Weights of a small mixture-of-experts language model, trained from scratch on English Wikipedia.
Training: a variant of Adam for the experts, 709M tokens, 5412 steps.
Below are experts of layer 3 (counted from 0) of a mixture-of-experts language model. Rows are named gate (a neuron's input weights, with its number), up (a neuron's input weights, with its number), down (a neuron's output weights, with its number) and show model dimensions 288-383. Each number is 500 + 50 x the weight over its row's rms, rounded and kept within 0 to 999. Numbers have three digits each.
Before each expert's rows: "raises" lists some tokens whose logits its average output raises strongly, later layers aside. This comes from a sample of Wikipedia text that the model never trained on.

# expert 72
raises: "%", "°", " September", " Years", "000", "rd"
gate0:377497543498424531590507507566491373503553527527555453519468550510477512591454518490508541540629456450495516515536563487417455510519527514476593466510525449450463539499395553557550528521435481507500495590524349500490467466417500461461384548561440467455439402528500464521411545560438518493
up0:602514512471512514356468578475490577496456499481575584459513505512499426416580520502510478467482537508450489494552507467547532554510478436439563499502534531478475470551506494411520538533474494444535501434491550509433510511582523472462589546539534556562480585435446491422577512420585469502
down0:469465493568556472466553445555423552569535545472529475465525496447558578475502434504472504494532497426580552448543453545404501529486495538543460484531421454540567489623513584450433484416545479487497522545446501602574482549427474514444522529532511517443555529558520460563475521470500573537
gate1:576559516474521479459476497497492455511475529435539442526475464516482535540489521521564485518527416520519483607454521527503416439458471545458408532449541528424555410399517527513426574485506504482508505432499538495500565431461509546513517588555513612484466590514457608442539536462449514463
up1:438560498497517526566491482547540500457386512543506474358455498551575427525529473463521452529593479442531449493503500646548508487546595461528559526419507540502519532455470518493573475497478564551546509531485393522387385581563440444497425496564457547487495499453593528514438493538543531543
down1:428419448502426410595503486488535473504573580526551513526577457432400437572545452524518578496480578558435453421585421522399511489470414603497518472543457493597455487509441434563478593548488429540443498576546481467584481477479553474448516532458525474570480541490457452457530532540437572478
gate2:442447534564443572465528395502521588584485606484507453477588540430509637418482554432475541495462479510445507504449534474490596399471407460502531555430550500476450478490596500523409525532523486506499559503470609493496556591517488537488524500539555556502608421573405556472571467446580522555
up2:451538541528476466481436365540518510548457562482514478479564520460538576462483537419520565406425425510487565482446585548520536405539483486469524510468537511550438501476478476508409527534503494465492530499457536520477552551515511543472475485527509502592532494566415480456535473445516555529
down2:452505557453519454517443551498482503520546526533479466460425455494536432501538507473488493497619426482472532502398533539512468553537572473497537480442475543596489497425550470473544545491456505408447426377522484571487520417531423483576384488486544404501474531509534509552472428452480581443
gate3:602556461597539529505514482476505482458440528369492476480540478556470524523471549538520479435447509493501547489374471484584524568479486483473526509438559482492422354582521468461461520497498475514475548473485547485474467577462512523555519565457501608518469526460502517488540453469461483486
up3:471544598401490475424534511537536421495511564485479474542489542403478409554532524482497476541538475457458456541561479581457480549410531529489521525519414516536506577365500474599594512491480468503488428510479406513531605450453515536424486498519461460479452502519459542528449577569507489536
down3:510506424470512522405568492587491539552576578457641540532576559442460563516586483539491498470482412437471457441582565488447499432521470466484492460438439540440516546537453481416500445427463476552546432581453440525628505506527502548522561519461569556425512493556473410448480524500514506659
gate4:619559494528433501491502471514517498465416474526542570551562495599439506494569531521478506464497487454482529461475549485518471463503476553437485458523581529443477468526630511377417475499540527476525495569544506442526483476565549444570547504436531505508481472603512517555551449466525507501
up4:466559545474597442415513591514452502528546469443468410453450445437539461472527502569531501510473495534466476501470460502515465495472549518602492599483477548445545515479456545495526533498518519458570511483424492594512467455469450475465468489532462508483512599404456539456501531577434506452
down4:553593495548535408452498518596563513490410511464484526542620430443539546552483449554574533475520540551492504509544530492504482507472470542494565458512546499430520439532451571373498455536449411553449566456476561560556457495474499477560522476498482502507508513437455485421454491528499525550
gate5:608630513549499580485559520577500452454421385460516521502494596494469482513502487505597463471525490524547475474539493482518445548489524541438462455434632545461525490556439603486511413484602484511536506490421431472419403467470490347515515566548488494519438610526497526447513626468548422481
up5:622469524532475514524576484576537481536505397536400479565533504508524574472443498523505435487510480589523434497472494469464484497463482562511375504514514520432585473507507544537458447504579573480509455483449526482511485416476494378547500466409442484500469452528502508572585516456532457475
down5:567553546397548527473428652449478471482569509517521461468455508573468483493527519494459461493454503535392550590416480437592507464523519495490462521530483505422509505444548495535470522511492466444537501505460442423405507454466521520491489481554448538485435594537499534426493511524531464455
gate6:413485487525587510522479568524514468493520513463538513470509416435528449545481499471539478531415494486555593463570494529636499471506546508553516513449462490575483582469478499430590453465504607554419580488556435500503495530531494589440524452550491557513527491512536482450382490646427521560
up6:468515545467572506517465519449487546447506428450521566500531438524536491489534517558539470526406510472591590470585437497543394508505602515595484499547507527549470640506437544481560434477481577467464518418528470473478454582494473630450510496509473417461532541521542482455495487614538500543
down6:526478628525508568477498427413497543453568437488473546540579508615527504552505547523612515501458413483446521517442562500459397454558591430557556504612536499506446644509490557482446435398494505508478474358498494538543465532597497477421498488491485495518400439476481489562539472439454475534

# expert 27
raises: " Championship", " championship", " singles"
gate0:560450539562482578532532462559440409449530553597597463575539522516488539486529576544617463530491489532496491526542527471507552461415454528540503431475489465529477477499509464515454522449438536462460559387536522503530621431457562423474499401433537450561541440415500483485449557501427558468
up0:512492508436561396472460474391499457555502404421429590484459464457446428497525488438498526415468594536516500559517517429451452554596507513493558554544517433527508509510477501449513468517544470486530510564487457398496523577480447559480537528457563513514517538598528425486552408520513566500
down0:551486534497540460496584499506538425473420462469503544583473554507449502480549490523480528424471476511527583513479530488462424601568508532516543427479582495513455554460500527524475516538457519502540523492563466534554604543431518457398554424542451473473465526541468455475482523495425537511
gate1:485443424573517396529497421500523493489463496528499569439550442427545539531466491461486549471541522492431481505514453507461498482418545533522423430615471549547467513447456463492501396487541533521476499601463509524481521489493428525509487506540517465424570532620566424502506507456590482450
up1:540545525522521562448518566546423458402554422441466500539544584538467445505564517529543498488467422487553540481568495456556519566599475525569500576372472446495535416586538552484434533513465511498492533462566494436585520465505518461515526472480476479643509516424456533538384518568418546530
down1:550490518490474496495533554549427483543544524453561549517502532439482561506646549472518511505446438523577462547532456443525481459504460481500487614576476460505548515475418567586440363534509419562542459527491444502502482547533442503513545455560399467500537430460540526532536527468511563534
gate2:470520492406437547511501538513417514472427513485474529545443408511499481504527436493535447468458576508509586520528437519528557530483501470524592536533453431502543506505440428493523516476511551489434575426471474442434476546542501526497518525558498515522435546543589565460506490528525487553
up2:433461559484468490521504543451463443466493505549500482527488536601511561589498464528551432459462519514507561426443453542515530467487484398522557464524481411570514543516472450503499542495509548538425511440467528501360557526542444535506484441576486596522443523433448522552514473485519493560
down2:471413560481552534484472397446510543505549491505465509528476473450493420496474447537650421497474569490544432455443446493444493488550503461489542521534514494444476520444498448458448565448482531558413484444485478498443535444536498538410538515544528530557543472465478507581517470464511472487
gate3:461515474555581569597499466539512457511422563514400425460550533546530548489524481415487518536612621570428512499561431495595600548423472502464410458512617581439465497543500480501493443534487487511510472534478497581456548496555504517528498450545450562558509524524516508528527535491536523458
up3:495466459524472482404414402446522542542593483518539502477539422531461484539558463565428552453421416504417552387526573379516439464524431454494508475584435414512552475455479497532438533525512629501545473490481502481572579497489489560579590485515439395478473478510421516544497488521526490583
down3:414523479634453571455523456433499428500472490469427471537599561535569501514504497517497553546565427634435502543570469504517537483450506396536512482490461510472486555503507616500469516472441491541517387408557444611447459516550470416574494523565524454466471407457436499436497449470460541431
gate4:586504516501535415469525560526572615432506525462551613531469528634463570507565468590519441562465556478477514534462540518506466489521532565515467446579465504522531525494453502489539481494419542544557485410492450591462468524499540490521458499492427532493386506519441458553526568477484582510
up4:561423446573437518514515546505580498492462542554480563463611496402683464452577510437462487507504465551528439453478451462491544585416467434437461483484516459481495503436565561505515459504498509518429474517511555496545494482512500421451493563418537479564498438488456526557514514472521511523
down4:477489569593490440488491482475539499424490416503531466555451512626392427523451524568526558553569430411524471563504567497484551466489543527565553591499518505561456407601504468471488497504491573511507469486418546475471550515428497495609451427549469468505531583483501471527460487522423527459
gate5:512461492507478497420562535467466476490465534475583534511534387416548491507540476452484522534600536488546457486507466416511539619414471567601518579466474518439482539559524476472571485508564405469485515589499466489473545525414558408464520511518601436516530481555522454499441512491465509535
up5:487401556493447490465552553500560477446442546512444489584519493507541473443444498497471473556589599500487460519426483505426563581476438579478577523416495581501470581533459532513631560566502465468482640529490464463397503531501533454472408570449585491478489478462554524510500454420447599449
down5:510478522552404500604493417628599483521405528575507496474456511525557455475458478518456524496577548475510456496515467532542608445536519534412493412423476508463426372511457482414483606451560501438465546458345613511513515523505476444509364468404592507532443491478559507482498454539536465507
gate6:447479485418498526518557502497484494439455489494479552584469462525607502487398532525523548503444491445537424531527593528386491514490486488487558503513380457494529440592476517515491484475531487450503537447509530500525476487445542494511425497532561448528500486459511473526475534535436550466
up6:516445512488436494469586589494529536458459464594411473537423536508624481424366513511508511589526438475435435490562530489483469496423463440414574494494426490503443486538415474554525558495472547445492507492479555621513486476411529483554386524494532497431460560418535527551515527414493512459
down6:516462456592475477493440473423546518539503472528527524427474512560571494487505524520536439570622457475360486565435342486564629510507570507549462497614442453416533515477538535435463541582543484486474487515523505513448483416532520452547488495535510515585440527379492407506543568441570476552

# expert 17
raises: "cess", " result", "ette", "ores", "ind", "ition"
gate0:450536384464476495616484432533487474481533576494417425510544520407479552514544459546522432433534406472569443526514552512539388489593537520472564577517494492497433550610640559444497488530500418424487499539479526467485535587537485440451607503463541470516463535551461412520482546495509570492
up0:471596442544524554476514578545539485447509444501577485395533509454454519514495512488462502474456531448541499505432503496505543449539534458493505448432483632551504486581561439472516502482547496485473537513524510532501535545436533507538436467446492519461556548465519471476532384527553465546
down0:553389504537450488475517529487386474471478517462522466437589510514596445457440365474552399478526518483640509384504546515526487528461447512563520521506536474419396574473539532517513453526387518495527596503535483508407486614453531458434499550522452523541469540476469473439504509546452499435
gate1:594523457487572519441442569433471513419494568500520557538531542520506384554466502480494484401537528487491528509570485523465519550526436533469508470426463485507493572410448425457511499416546425549555481503625490531558459483559457507537533494506445416463552485443509489466516469462477414506
up1:594522528516498508493449503478434493444545447454634553540428527448537455554372517460527516538614581508414541400447495574396525432536588525536609526534549530531471494445529451477515482446520496569450448528558492462496584513560473469522593442519598497501504572437486432455493512623437540489
down1:631503480493534470506507562517519463453520451517500471512502496506384478527475494546507414461534448532490453470343522510543572404545546512588536563618475533527485481490532485577468392485514473462460484547512496513475544527514487488454458464467548573558508459553430487441508503600483519420
gate2:516549459452561585451382461512535483389409439538497491476523520482528425519524525598526502442485507490514517581454475539499454602512472536542406540516489450556414506534568461419551464450516509528507554532487471489575465426516429509537503571522453486494547493468384444552371421540575554488
up2:519520523526507445545568514479484523634564524546448507643525447554402591537466438423430573533445475524453507561411500491523565511406478508456441470573553497527574527523443595587438523557523477553493468459440473550463554528477527501430492420398536534454504494549584512417602532373523474483
down2:522543493493552483433426585522470490500488542494453568475465496478460507452425455516508594509490420359519547537485398460509559461592492562430497406549561486504426452511516473420531573527592501513485489406564500609564534580490514558494497511440534536426513498433500536541437457498480496558
gate3:509566492555515505502563494472393465433418469440402568528517472637452519540502538495465492461500514485504556501446553381545570493553461641529470501432542485463499547505542507529536503505546570592539590488497606527461549502521553477551492493487421533631588539547423554506544443500577449501
up3:421519477467577494547471529494518422425476499485585518482534453418549489559434508446607544494434476564507566569563436501557471561459518505498445502550480415514572516529493564436372530460547507423511558405435450440532477406433503468463608458469525505521596492508507534619327543514505584539
down3:562486493505547435506563561410518517516450592545526551486521541528531440573476487483562510544502492538394551474496476485504607565550562442455510522550446508541564525448495491530489497514502490547541519503509463443511473394512588558532503523450473476530597490507482560486412505517506484450
gate4:506448516549391527454538428465535521529399528469581503584444524586642438526428509428519616524538541410440479434491501517557583492468537581449497429439487602591599539418537491492397500486476453530539545514448552483536517438502518505538597597505455474548525482515496547449455432402460384469
up4:459469549438566471490412526469370504450563458546477470428511550496430529460505516540448373474448430596509603460558401474469459451524522471549520569533519449479414395511576564531538510508547548541476511411547493554520478527505504511454475495538557479545475503476388570611557530525574624542
down4:502519514538517514389419543424445586509526576495522538510357496473482472554518472513535535529382402484536494475527509524495422444538521522429436472432500503526525406505615488481472526539549446457562479531579613582415566516541581454520546495458554510564546520595488469491367462440481550496
gate5:490556467413500521532511504439530493428482570460469538490493560592564549552451504497574529505435402530546551543513484574504616577487501523487560479435443607565538504492484503439507518390491472560506498435534487507517487518418556471481564613456605498538544484480436531491549546418506431528
up5:452473560530555555522534556547510525531489506477500498509457437490638555564597459646466480514409486494504474512470498540491517519493508566448503492459423533578547481489419458572500554504453478504506516502611513532501469461544436469462480529548408420552552403534509528517420499526511546445
down5:557553549449527447454461539386464496504478506489506648543503461559509483511457494468507389544464517508481498439557520511454546566421543480572475459518429467453529488545430527413542479475540487545530388486485378488551466443519499512424585537494572513510507577541485544496450480500488511524
gate6:491496474565521528476532478504387515512469535478507474431513549554502423461549550454569608446521518509502388470494507538464405505477492514505504477394601511567507507560561387415502547542571539415426622552483460531459582572497500462524498456449623466557446432487585427487448499496511496493
up6:444542510462473484507443443390501573562474473518515509540375497480592478436383498567520519466536627550427378477557473503464509575508418481461446457448515485455510490554448518522536494517491465465441558476524465489476507536529455438517562604584501534515575432547497617465434547586469492500
down6:505504597612448445477486501532450538523467561435509599499495517551556526497521445502498458584532452416544509516526464444516504476467501581434431435459551480454483580463534528506578543521496364399489512531436549565386539483446544491470519421571507543532507528561526513532534467479481513477

# expert 34
raises: "av", "oun", "oss"
gate0:492464467579641462454521464523480543513484531416537495525582506471458510458526515548418473454492476436493607563555572545466523503432505546523533480430433502492447450601477493496441567463480550485596516463543484467462507506452558560531479489451474521443417483487445538515517426507519524551
up0:496411479609619415482542464499431552617542537413491464493533502414450536444547532536390495480467530352467533502535507513466550524545553552553520533535435494560469481578486478556452538481436491549542557541487540496505491498506554573557541482504489519480481498528419465537552504498526550560
down0:602485458613534555434544595540513449503587481540499461447470500531510603464556490432557466517486441488515533584559507519502613545434493549548478562536522445575469437554472571522482527529497452575479494522505515431493578463530494454546453447468467520515484507433503486469476510541462469567
gate1:419442617561609561465499507453467480473495409482420452549575551481402448561520517505381475512472492519440538539449482488567460574472543460615571448436498456457475459488502477521606453544471519470536516505446509487522512463495516548574425458532570524479462575460472513576401508514486512493
up1:476476558495543587496571449534511470501537437472408472447504627489459455465455533480374563477439526422434504532432511513451433561509595438621598391424580432480555518429445478639530451533474519489624523532467472455540483507421530564546387444447522480538419470492487463484581594510426440565
down1:483535541612335568537519585481443580422567502528553411551560528576570411566495534449546496482501495525500415452512550463469522485579497338511516564513522558469501566518472416509439550477547512458560522493463504504499495480567544463535430442560512533453547406588516495589562506586449520521
gate2:495512543510545459491390489544434493495420535539494549521566497480482575516484528578499512426504425487558456560448610430521515458420610591558449475467570480550554476498477500576501481488480555472528513520483505517481597428461460528555454468440380505511466552419577536552572461491489489445
up2:442496485442470573526622489461528473380471460466501505509507493543586416542463475467487456472534475560527529457557423508510487556580481430478519462469497490481490499543531581449499462480474491510418499502495513454566520550575548416474536519518573448551548438599447562453434456496495441504
down2:521443459400453398418442398432530539516501469562436470518477488455468542504468460443600483454474506501488512402556571483513481455541444529520500468494437509550509524488497505524488464458448465442419571660492515542451497482434496515574504485451429491435539513525490541523456392535479518445
gate3:489451443520529478462472505513537520500469479490487485633469559531573493454555548496538461508475554463542445509474528491438561481441488458483447516527491541519515453504507481467507437450568514522478474533510484479435504504510557637439495394516436505568487499480478473394554518499456472474
up3:486484535486507479519497475478512545605485499468465354494576583530492527464483485434514585630500530465531539500523480506470445525476547559473547407539543399520485499446561538575515469606515534475490465433511557506584511391451452430568525452555477528501490507485255579509523428467521490542
down3:555514589397540458582437610500557536488513490503405520474459485453481512371498496501393429570395476500511476478546451395477443436500530601397472450490553506406445584567562492526468461557519515478538528354525435514526593528392518526469504556459469596505588494517501490512537532476434412442
gate4:487578415512494534584470590450467507517509433426376527487516415422452626503562466460434464422508529533514492419559526467469403518372494488438476577502469410462554501436468453584471541452527502450471511469427519427551549432442498376546516497505492391509565534582613580448466480500520559526
up4:472511453460498439469494514460475570525488489598477615606460415552517604436581402550460472471482463423489577455514506492487516479492556480467431526488472447440593575452503520518484511445563467477586495505466507550511440506483493418520418429487485373421568461604588579468543491435578545493
down4:505493529535523499564486575481505378545487526442488454542543568552458490573601533462560485463485502433397573531504454429568493512546510514472449569510495397569478535494626572604439462502435475486560521482495502546539474551483433530528483524471500494499432407481448454488460528516506522473
gate5:554525504460497480479481568525427508469447504489534472526632462471555475467548512525484485398555509470504494482538423514505398459492565508509503534464476398444469493534568463394463514488488443422452526491452490489407535486362555494628564386507484544485437461549563450476455503528533544565
up5:525489440528469547557497494545470515527545476449490495549541423466471512516545557566487503538503478532433330529494673460484436478453505452496414468571576511428510463478440445476463514567509478504451512505482497507500558473473542454509542486574510557487536496470461465481551466594481459509
down5:513475593575553490508554505510502472504588413515523462421526490474600460504454437560598455483510490496465554568508505478397516443609433465420520510499504635495537454540517497494530517559577486471499493544492475512533429483467484534457493529464555541573602458477467453489521507464524613489
gate6:453501483493578532472512499391511455427475566452601460545536460493478453486534598547456493548340562527525550495520464508457408489428375495539583559538415507523490427598610503408542503488561515446445499477481541433514464488543565478568490523522496493475500601542506505423486414528520478517
up6:465481522578566549520452611385483486465494529454608457499456421437510457472521578472512554554386493509536508463528509526433458479482406507443610486516434477503440438637535447421548471545585480430466494499512522428522395524494617463548531538531515525470568531477506538360540534546546452475
down6:522515519529408543512457550479449479481534454486443571440404513539540531504378428458456520521549509511422522451478497476465466497557466533552474532449418461524476495524507487499430547536490506623502570533596540381459495502420561560511383494460477573470520550445409456538548430502471459447

# expert 44
raises: "anc", "ubl", "os"
gate0:466487483500562450542430509507529513429445584511457471412506530557528549499479445475469521475368526538530570501450491425542461494467509563549437455485469387500541514518512534520526528445537577507454531417485576419533506418451488520612502488511439545586481452558504443477516451523533483572
up0:518406501500515460493602410563590445529458555534472452455513568539435491479471537548486637490501476555521591586534493478461530475423503545505492458473390497450442379487497562546486535502498533483514477533548478434500530418446423582483503497475522532549573411490452530526502377482537488508
down0:538501452519426469510567447552569568514494659522509556398557557541456511443485507517483504540438591462409593333495512457533489460516478552503414516463460465446406529499595585491490535532456552470495499527485479550498542448472454544495477467523617497518520562460429454582504394387543509533
gate1:366497431492594466569578443522555507431398520481465492442499540455532538542478409472540574438452519411423579529421458483543491549398507546543438440423458469544579490507517502512439468461524544524556584409466519596601498491440464517506553447474458404481535504505421440526491493565446493465
up1:424506556391562573534438511548492577486537455508480480461442519472533507527432516538523495518546474542420427483517581570448458515427523422517480431424468580610485527535571421479630549471490609499531474435442390524452521421479488384484558476501465409503484549464501520477478512444544530455
down1:456501466458531547508484543584439542539565508479521504519521549505477528500468460514534610523478467479469462547514600570443465522462576381485494447467470567646580487454477442535474545496497488490511509506471421483460474449476502386480556610512471487626588472486473495427391505513477496470
gate2:499566456548554527569575433519496473439488503523545556474626452565446557487455464503467545434414534470480599508497486441556426532485461557560427444472505543494620562465498489469436501459484574497535570503455505445582535454428485495561476478554506444498473395524450474512544538532440504600
up2:463384540468464592512577572501472453512472459561472613491584588473527544522465502591513620532497475494564465516451435502456519473472539459504444531424538562530366447576457519537506483510493546514585563484455556511350561490578487464500428544457450493414509513539524510535585497530469461488
down2:511490509522486542466485603450471581489467503478515455483507490542506533501485525532519552485514463474467497494496415479430543475452423439509483568506469425542485483531565537402548504492501647540573587439565487582415448515583418516497541476584490508518480463489401441543518522472503450531
gate3:499552464448474490504505457483553505436449430569489569532570502561492506494594485554432551453520490530566642557500533461498457468422509509447588430579508499542495447545567589521420467495456537446495476433513502432453525486503502512515588365413479553520457527557471483613581535458475543498
up3:602613498489491521486448485494529506386415457505564566450561438533498477473550512563491455461605487504560595490473545465547454524462465512430515427549584528492493547545567586388480412525404437440505507465511472495502539525560541509498607377438462572487489519537492505519520477477519544485
down3:502444553424570566452444520440437540440566522513471399514437502444485492432471530500496465528463519456493471478531515497447572462569482403522466534475483525559453527507452344532502514440506509436507425513543403489519508508513513484452467530507547433499547512521595565502411477475508550551
gate4:496523485480533522410492482474459446440420478491490580545555534593480562475565535499504520515495474566502620521469477506495462531456502512518519409471559547544501378530516545464402418498465504470510450403579514445479515466524536500615479498489495490511452551641462526510625525427536520521
up4:515577479481486513389514496473516472470411468473521534533516515575418588464569531540468443512468501528451582477492550459524439535445501467462550410530606521491502436547556469466494433518449531489483455491565511465515460538545547456603521461431484535478457614572504518489607544384553493507
down4:456404561454485476472461434483458442513592447499442497534464524469484460463524541430447462504526514544524470481477508466508520485545538428538496518482485506545434509520470383559506466499550574378492424561577405484508529526494504526364526529468536477560496553558571510563460522530460521479
gate5:477620482513556532442526457504497484446359517579522526524539556462527425493492535496497488532454523503501579459468470427537482532444556501548506465504503446484503502485584495415507537386450533522495533499481517531503512490485434459548489461425491498540513490439467476628424409463474568544
up5:480514522499429462556438459528378501505515545491449443498488419508482501472459477512486412601618446505504469465488563444482546514463492476478490541556503440600477528475594511464526505530428466566557532468450421492484541499505472500462529379517477485586555457523491539506464526523457539480
down5:505547456516490401541459480498393456497449494477498493492504508504515588546544370494527472507551517475559411418521530358464483562524487528482531569515538562478535569559647474527530487500508529390557467481500451516454529485560506541486484503546521484446510476585538376519571556444424511583
gate6:429454496529483483462552428482496412412373518464572612530505637498531494606503437465518555500508533469410546486485433478548525502457534510519476496481452549513456481502442440599455439476500481466514535494488515582511475489557514512544475514550499516496428521520419568559643467427615396486
up6:421515526528525515461535486502574431526440485464563452495472622482416543537544505397488492454489491443428649460461509477493525445522540434489539482500481531614520460472531472571484441480497488502435514451497499539560489501513539473548537466503462521467445556446394568577660495362601451508
down6:503436522520513553315554509485468532533594428480417566491485461569421545490581487429471514507541521541491427498579483536607567536544512437476541499515444517506508524480522513472551485499488539473535469466506512445490478547521545507462579542502492551579516463482449476528594526540448599450

# expert 42
raises: "back", "ca", "n", "l", "old"
gate0:462477472440541513505510490577452438591481541522381511550532493454524542603381467591447496527503464456488495551494472577522458462501454467500447452497463489492571509501446498525540543436560484447469552591494516567560558497527491467571484448478467506538475467620427476543490519487484550459
up0:445527556541536483440534546472560481486489482513547476464453532588524500398507453493556500515513549536507545422496552479441515596417589579499606441538431490551492462451525519562487476532471451509574459451556435572507474468536485499452480499614531475547495469472522493424510465554529511550
down0:408530511486455480504474502480542474530535501439461446517467453592527534462493508421529482426360519440589487447465479466570517537429528486479466488486546462480479533502508461515517555478552494420554424501477492541509528472564573521433512478451580454357423534453556405489490468545549460571
gate1:465450548505445443541512504393512438481461530606470476601523532434491602426494507525489502545391439476553558484459512455517382463368520473501541485508447421487578494517469498541499527496504480589566480463602501479452483525448468521533472458548515529536488485429481422531617479536508437477
up1:440471547505425562382480487535457542542681491468443493547474393501539580527500528478497475473578436490470528534591525506543516492519469392594487563518521475568474544464507520495474466524491434476525521525441560486459485558636522510507459519547429418442528506579551589481475439506494504503
down1:514560411477467583444498560497337503512499411490519536520493520510515469547559416589470474529540473590501576622543528500461569459548562439563478560542498549533466457436612561528385456480465544401550590607538431507551540501527521487520514516533393437464526472496493501487522428519434528456
gate2:523521451465519538499540545500420455506503514558509497529483452474525533507517502578515492541433476468500613575485560498588477462565451538465503601489481482485482513533508518416465442397458504460512506506417551516418578566510570426555526471546482429552627571542473558620498450545532574487
up2:469466458476480476476526455462473481408507460564474486469416479539487538536467486476469547517572506508489583457454530518562523490534464447515546489494476481495503516496502506434522472423454562496492473498434459531369503495494516520564456467574520393538579574475451593574516476483515559467
down2:551511490515434478511580499484506520526497500476452538571425494528463572545563410558459531440557447525470500492536444524542523501495483540426477484460489530505445471527498510495434457559506504415532452527498473529461554481489548516434460500496592468369511382477453539583469522415503521470
gate3:565463450489446504401433546496441466542438511512492550586537446456529479453447457465416496410532464503504547521518416534578579594494505469449552501485507616468461565479526438441543422454456497492576493479544532566462531416527531500542478538473514459459551560566494573596459435447477513535
up3:431425541612449425481424511514437520570460450521638459518557379471534616542538436493379519526418486483506525499546611526476514543420463464564532444576481512447553498442496505501472483454542533371457538461527441478462524368547441528502478500452538522583554478588398430565523513528474592574
down3:494531490436503506478490420506482545539495487526560605561550524468540509540448486605621453471532491414452543561481542520528476448392556588394558539508515497528491439539525434431466492485504509455680470484599447554396550475459531555427459487501496491554565479445523498479503460453528507491
gate4:488583456474435546503449470467379487429545490496450487504478456472519539583493456527512465500513551404535456503534548452480420509612517515522499549540472440537459537466509544470449444496453471519565537550471493490450536491638512551407501510554488423470505535551421575458548449550477410520
up4:432483470525392441466486536482422481456476456519541436415488475456540568585526477583481416555524579404559483441530543390542456542552495516513570495510459481503496517507537532530526464542461404462520568510596467437429546510474476552441465438540536477576448568464474526437527435444526449502
down4:508551484462499466510588586505482564526541507485532494536502491502527493515618446633479422571480534549522558611521556512607544419462577484604541524556456431544552534493452563595502517442386567396547564531399494496457482561439578482462472565476490468565547566495515431547557573516393475438
gate5:531415529549496461486537544450444423504488531511561522495564508480610569581593498540456511505468400524520515571480472567553524454460514504625476548532613505591542484462449453531498566605533436467537433409508443563496577540510551443617531486476470452473511544597498580528482535419503490477
up5:511529410514534542419449528563475498458478483476569543381471429437533490352428417461499591515412658510440493403583508407432484594538436588466486467467471492515467459486475486481537508433571507427469562518560481462522388575493462486504541570573514469575540578541533498462520638539527490559
down5:522503539487583491499568477476441446497548517491531463409461446461586454538425492452429523473452571551477460533445460527539535497399553546487553491397489524551528483538411501540607434449495485520511452450507392564447455500492531535537540581483532503540508560513518535438518584520504548513
gate6:447533490464539511413499440478515572549537529487496497496418413425545538517540393581606549496423525555413528430460541453500554548490573494425465538495434432494510497394560514517443475390516434453483539515435487451484536407532520589501511513545524470512530486596538546417545553516551442456
up6:405428498498563488433506439553560562575471549480472578532496538479563546474473469476567512516483488517441505537496479526473576556515450449541472469540490500490511498508476469513529486421455455438428531473520497546597502463598543566555408597473471518434641481571560555442597506441533402493
down6:501533425444443515610533538530518477461539453497574370469492488461508524422461504401521471499486489491499523507466484482506506516531476528484596445498420460493478468483402442445491532531464467524448425524474432439586522476483489527430489539559613516502554412398539478499435483606553454469